config = dict(
    n_layer=14,
    normalize_top_k=False,
    norm='rmsnorm',
    init='trunc',
    init_std_qkv=0.0213,
    init_std_up=0.0213,
    lr_mult_o=4.0,
    decay_shape='linear',
)
Below are experts of layer 8 (counted from 0) of a mixture-of-experts language model. Rows are named router (the router's row for the expert), gate (a neuron's input weights, with its number), up (a neuron's input weights, with its number), down (a neuron's output weights, with its number) and show model dimensions 528-575. Each number is 500 + 25 x the weight over its row's rms, rounded and kept within 0 to 999. Numbers have three digits each.
Before each expert's rows: a language model's description of what the expert responds to. This comes from a sample of Wikipedia text that the model never trained on.

# expert 1
It responds to: Sentence and heading ends. Sentence-final periods, closing quote or parenthesis combos like )." and the == marks closing section headings such as ==Results==, plus following line breaks.
router:445458472460499466464460522482504515525469446532531513542493481498535538522510521466498533505534531476567474491502505478525473503474493498493474
gate0:472482458545461488488444529500487501462500517502493516518514517502504506504509484533510527496515476496495489517478503455530493558489514482530470
up0:505489517492485497484467512492497469526491504473460465515523515499483517523563533440511542498520489519510470483506522511486502498450481493508482
down0:542508504469479438507500507497505484526528504502513519482469477566520535503517529555498534506474484505508498505517457504532541492486515505523500
gate1:464527537501446503474465494511511469497474529487478516520537469536505538479486499502490526484487462527536517511497522532509512542529480502554503
up1:538504516509494478484451472478496474513531519506450493491557523521554485538487503486486496528483520510572528525497518503501523503522448458463526
down1:465464519518503509529460435527513513528490515510518518485480500549545523500487517579471487488457531546508523547494493490508456485489505443521478
gate2:462487517510530531484522519520507491483488513484510457459539524524448512478499460507520521486505496557499517441523484487462503511524465518475508
up2:494482494512524477515496525507484492476484504498515490472509529517486523513491536460507512499510504545512548469515502507438496485484525519510459
down2:522469570506489477529490501494495494503496526494472521472459518460431520492499527492517480480476528512474503470527503493497491528485504464519508
gate3:526512500509513502508491536492524485481486498515513493494532504487519449502483505502479516533475484483519544498566539479520502499567508511504536
up3:511510497450477464477477487512470464535504456487559490503516499508490475506497499468513513477461475482457500536515491523484470511539536443506493
down3:497504508463532518495496489493516523465521483499520501487529498488518521491493532487454487508479521495516524489473461540458572507479505499477521
gate4:464524493549544517492500444524459505470469467527475483501472485492497524491462530507494507517515483467497474512509503462499476544478514492484558
up4:501508523535455513496484491501479516497421417516499496498476487524500493472493555495447547512526526513499497494500485481503526526489495499498523
down4:494519517504464498523488455457520478533556511516522483476541510528544506494536523479553512519484475516481495525493498484516484523528460483482513
gate5:556547462496488476530515547541555510505452505481526537542515521448550448515539512483484475459492543503494475493493531497513547475489526510509488
up5:498530465498522499526505483519552539520483490504518500547517526469556473459505488511465475537498531493488486505486550523525509471538506503513516
down5:534496486517465476468495504526472514505520520505474500487510497514498496526521451483514535529477479516548512502568517514477526472480486516482477
gate6:500525530466449526542486475486539479468489513472529475511530506508478508515517554497517510493501507449506514509480456495498551564501524520542492
up6:468511486485443500507483488539560492497461502511540478515487469509520521526509533492514535491495500459517476498474466486509504512477511528526484
down6:521510516472495539504518481467510451479509449495466478472521488438492473500489515528528504494510454530534462483542474501490469513491502493485518
gate7:513488501526493550547461498527484483483530533486527481495509475490492500502511487470484511485506493506539451523474475486522532518499522523481498
up7:486491454530473504499486531520498518514496504481461532474522521537525519517477448479544537473489490486539470473498531464523538541446503520482490
down7:501516495529480525536515509502464466487523559524525539524498489497525506468450511485492539517515487504523491460518527486530499475509554462479522
gate8:500480509519557503498478497510529471482548475523480492528490524549489514474519477528491532455530452561489458497531516527511487498500499493493491
up8:488519493498514524468507483483532499495534500468540473474517490542475537479526503497509540582485551503497455452438499477538466460493499447464465
down8:520481497490520502518520527521491505478505486473516550482514520518490446508515512503457568526512506505478505529464506500507548493486481458528535
gate9:502549498445500467523494514497472481453495502460471491501487494525469493546487527521483518443475524479507535494496499522506513514495502535528480
up9:526528522472522454525490514454518496529496554541527501504524517546467503511495514470495470503510470475540464423491508491451475513487476458520505
down9:552515470506474463513456487444528511500465505514498508469515488477497472502527483509521489481507497498490558471548543473505475526505465454483453
gate10:456527538505504506512510469501533503511486468526521479490484492504484467450501503509524490515508493482503491524514478500509496524472488499486540
up10:533514538484472538519534505470500461504507517487460479484489491466534498480541535507455531500487561539506503481462462513453485482525531490470492
down10:519476486511468552532530500538447507554481508480445488525490479508507492523479489476457575496493551495532497477497501504504440463480497481472510
gate11:468513476503521493496491494464507533479455513541494493501485500528506508510516519507516525479459509504478461510562490479504524503507567486453531
up11:482474487539496470512489491478472492482431460537492502525497514515498496522536531512519533477482518524463456527522475480516530489502554500482514
down11:493514496513461519539517498501518518470508511498549540505489484520494483532513475460517487494496508480490497500515492509479482470519482509529505
gate12:504548476509483476535525529466493525531440493481529481475477472548467451468527477498484483537469472503487527495515464496512466473494507488518489
up12:503549490539475448517495446481523494486480482484519463474512493562492498513528512465457526516489484480505498511466495506521517492499502490503531
down12:531450506483507491502507485491502488483535432488510490532497472476477489491490471513484508474482465496513512537491490525510492442482544510558480

# expert 8
It responds to: Mid-word fragments. Inner or suffix pieces of longer words, such as -ious, -istic, -ative, -ator, as in scrimmage, insolvency, escalators.
router:529489468498472498508539513506465526475477532454470465511498498479508535491493492523466495533515485517530523472521534485496463482501493512505530
gate0:473494479527559489499523527498491510489469535512488502511534501537510503472541504549486472489474508481476485528504516500479515509523507469523450
up0:488497458537533502484447499472485467506492492487457522487549536487501509552523470506533506508532517453505429490517511459478517520537504483514493
down0:502528513510467483511486530473483481522521461519502537463447513482507514519478507534474547502505499516501497479519489498497541485520514498485509
gate1:473506509480506503481508483473452493464505495481466510494512511472523473500498488455511502472516506532491472514504479507485501494478519530509505
up1:469486492490490475481479458503495472500530492546484487486560502498494441515427470442485471505496509511503498514504549481487526486482511497505523
down1:501499527531496498503466542531498459504540484526482516484524521486517494508457510597447468499493510535495509489524505488510508500504488506521518
gate2:526504512535507529501486510508504490513476521522515511466513490493470514500501492516511503500505490519493492494491518479500475523484545496500514
up2:508488477490505470512480535491495509494508493543485510490512547522530478503473506489522488465514488475515541493497489496482526462520525484527482
down2:491481549493450555489533537504495554497471518510502510469518495483469494473472488503496519484462489540483469507520486482466489537532556490452443
gate3:491471525488500484532479511533489520500511501452545493500531477490533511467470442501429511541491487458560496514551535481515493543519492485476485
up3:493490466499487479492512476479487536522545533466532509482506528486490482451493485525468487491481460520471499518503497538512503550530531509514509
down3:461426454469492480495522470514464497482511531512481498467534490490479503482483474466489477518458481518506504507486504541497566492498480533526515
gate4:479524500512534517493461475547468481494465468469463496529494535476487479500493508504495520549522519473470508474517491536498497503452454510513463
up4:474469494517485474476464511526492507484455441446484507484495528521490493483458535461476549483481529481458509475486495494497520515490488454482524
down4:513531510527493493499495504504535477502484537514487524476484507515527486510512532500509523478482483495527488493480497515504493510510507513520488
gate5:562535521486487523510535502501531519517497472525518463514523478506511458505527533467524473525475542534499495483520486565531510494524506515473504
up5:494477518447494496486486477510490543547525538499541471502488527510485496477511518490487458489504523509503528537477544520515540527533499488499499
down5:509488462496511511430475486517531536510533527487471496451480503515494495519496455451515548498456448508491546517523480483504521519494517526486475
gate6:490511547502527502513512530520493467527503492485532540498515497554545491489497512501535512507464515499494453495507487495522515518534503490482488
up6:497525520496509492466508491547523475522530467500521537524449476511527485493508500496507471517457522486513496501486491520502500498544478499470482
down6:534498497476484545504513472498495473510498511470502503520534485499506463473512525501530467504502483515518499458475491528530463526516486467489486
gate7:444455546512474509560517501522479529521531514513539501507521432520511515506497503481526521497506527523541487461529492522521490540471475524484495
up7:485466506487514497509481508540483531507479482486550505488575483499532496500460515497528553520515527513525495476516465464481518546463516483510447
down7:520496487495513554520526483484434463481496523543536462483476473436469486470483472463506524505528522506503492495472537488466537535475534500449531
gate8:525519514504532466483451444523534488500505483452507549509478503546475516486531524537469526483505531543511499479515514509469481492508532464475521
up8:480497511540576530476474436498519540512509469486487504484517524558498532494524541479512509537512476505505475453482469459489464456462514463505483
down8:529513491472551542480489465518475510489550460488499519466515517547473504484445544519509549575548507495471482511522506474523473499501509448514507
gate9:513531472524504489487479494519480502485461494526488505496478499513465474513485471454498470496497528505518517483532483504528543489486508519536468
up9:552489556513509479547520508479497501534485529507498501492523522477517510472509518487479474535539511529516516466497516496493503497500493499539527
down9:531506473507507470581529498501484501468479522502499502495469472483479527500525443515525496528455512523478507518533506496504490508505514489475457
gate10:512511510527456521502503510481506493526466501501490501501524503536469478461539514515502499499503552508466479480496445483518528492494461496530482
up10:503506464491498512521503445468528490500503496460460507487502464483495484446575507551480516525458538521486543476498489496454490541525513514470462
down10:525542498482506523509468516513494522531485497499499494519495507548510514503491477512461558519521522514497543513496486503474483477443547512495506
gate11:483531528548479500529502469499526524494489477497455493553468525515496521508487433497499529468473502500492445532504500522450525527565552484475494
up11:468476518526482472544471448486501504462473458514456508519484539509492481514506455516532578483511503544479469544497506499444529530558547454520486
down11:493478460516546487517443477468484562486460546527496456493526489487553508526497533480497506479495474491534493564554501509510466472549512523505509
gate12:544519474472473507531497482497515563538507493517438485534481500492501469495528520463511516468481526516494537531473480520485497471502547493515477
up12:547505472473464463510498479482520488486476509462532464525548522493487477493527535488512497533464493501516532530458444541520528487472528521516496
down12:496508501505453510515505480536516451529514443440527478502523464494460491486521524481497517522459484514470533566533549503488494496498499493548552

# expert 13
It responds to: Score table digits. Digits and dashes in sports score tables like 25–19 and 16–6, row-ending line breaks in tables, and country codes such as CRO, ITA.
router:487468508441484467485474510470514520492510489522485477527492466483519507535520474471480533516537511486534504459466524483520487524466492537523461
gate0:478512452540480484525510493435489556476494528488458536525519500513505499526489512503496496469523521450493485479486511477495487504481482452510458
up0:525485516476520503504500518494487457533526451503519475516506549502470476534490475503534515472516478516496505491499467470531472512475491459510490
down0:518489503495504495527510525499482524518525451490471519482510459500546532534470478520480478504493494528494461514499478491540542492510525533497534
gate1:505527543520503542502474473516471486491530538456443457514487474494562511492479461520488526465533507487512500536490482561477492549566517536512478
up1:481525536506501506460498478502493476453511540501471482503493501479550512504479479514469495504505510482521493519494500499513507551501504509485506
down1:503524519529493481526465470504479516513494494538519479516529519510501499537493470542445467568460482542464472474526497497479542500455480492529485
gate2:486523484510554506493507465462524534511522534499498505464488502540475503516515522490540519513465512495490474462506487470469517526519547530470501
up2:514482468517486459470555511488467516516522501494497527518445500487496506507490499482494450473526487508523520461493513497464525474486541458532489
down2:527469526460483509472489536490486474488527472469525552519517539524454488484503455507460523477482475513491492485507485505476502507468490482528460
gate3:517521477510517480444510554513485461515524520461491470524517506523519519469505506494513501474460518516446507484521515471491483517541528466516487
up3:504464458477519482464513498477529476479510520480469476512475508501492547483468511518539544501469483506491513482492515538501496489537526501514493
down3:493463480482498542423467478506491516487534495537516467517511498520507441469470535517496538492532513489516493497468491514485513500475561498480496
gate4:464489498505505504516501472527481441500504506475525492486505538513513499530483503526497481509519487463529523452516497501531500489505511510523491
up4:467482526501486485503468479518511503546461461468495500469488505547496459484503571486523535509508498483486477505446484505525523504491479480528503
down4:497534526498482505525483472453520503516515487554497501455520436483494477561495529463511484507471506510576507470443490513444509476516488543466539
gate5:506537500476493505482501509506495472507495514461511530497517534495544484535521498485468482469492528481539501446491481497539583479470534514463473
up5:502500490489501511472469504509508473567490504482530522514499491481530455552485481492474461506475536473531515508476528498524530478522509469515502
down5:509518554489481521487484448485460503531519493497496505488518496536544493490510475482489525473464501465491484509473471484505516500496457478472469
gate6:493547524526481486533478473484518518512524514463536499509524481521506482475478510474487497507506485530476521490527489487515533493475522549467450
up6:515518494483493494467496495472500482503507514501524477526525456483504494501478492512523496505499507524523460477488523484484515514489499548506472
down6:538475507498439518503490473486508493536482476484494482498500464492496495563500514525512485490508513512489500472506508504515449545511506450488473
gate7:461437490542499521552499543480500496505483507489489470499548471504499505481475495488517502478479558500563483497524452538492532541503533549497475
up7:472483473514485486524467525519492498525497518513477492459563514473518524496460488451480549513463534492526515498473475467503527538484510480507519
down7:497526523523488536533499493502453506476470494532485498492527481471504492477410556510501535463482497494520498476515512486505470502522542442436493
gate8:488483508472536498505489481518527474469532503472477531485509543522506496498563447511517532532479474506463503492531515508492494485529526513508497
up8:483501520478590505490481446492488439453560468489467482479529512528479529502521517492497508549538496543513420481516521528513451471514532428526486
down8:479516479491510502544463507534485483436533473458476520520524519524498465467570518525498526526519479467489520506472523486486483477514459450454505
gate9:508523481491522489508513551539484529490492524528500471497515503504479474521473483496487457496483509495467529558513513525512519507520510529499479
up9:512487537491520469494498496494502514528468550504495521461509497520506486508506472491509507501526495528535510459465507501479513511497502432514490
down9:527483496505510499509489523472515480470474518470479504490463501515518514527523460543509467511514479462505568488517523448483488527456487483483439
gate10:511537507504510505533516476507512513529486505479512451495471535513477514484532487543529523543468495510477494494525456521520528475468496482477501
up10:498491467513478530525505508482495498485481485508503498486526501556505451526521549483504503529527526592497499483538491513432472518520597462495504
down10:487551484490489541490501462520522475550459530513429505499543501524562474501509490491493531476500515486489491469538558525494495521485450545519535
gate11:500496509480518497519527476445555523454505521501494496510486497547525536529483425465544509524499496505479463532532505546454518471523559471416496
up11:462458502505507494515503456487525505448482491483446480514454493532473500529547501485544511489531485531527492507525520509501525488520502459468499
down11:503546490504488474514487491509525519508453548502511569518523485494547472520525468469506449525495489477545455488539506518468509485489493527509492
gate12:518574459514480501537523482483492491510469509504484471488483483487428507498504486480545503480523481533474510526500520505488484521509544495464490
up12:524490555525490457445482454478511524495492472507522457517522495505515421497530519550467467495489504456553539527505476492469485517483496499520497
down12:491479511478457510513448482495481438490479508498500474555484504505486491512520466468532509528488502500468543529515513562555494477508499498527507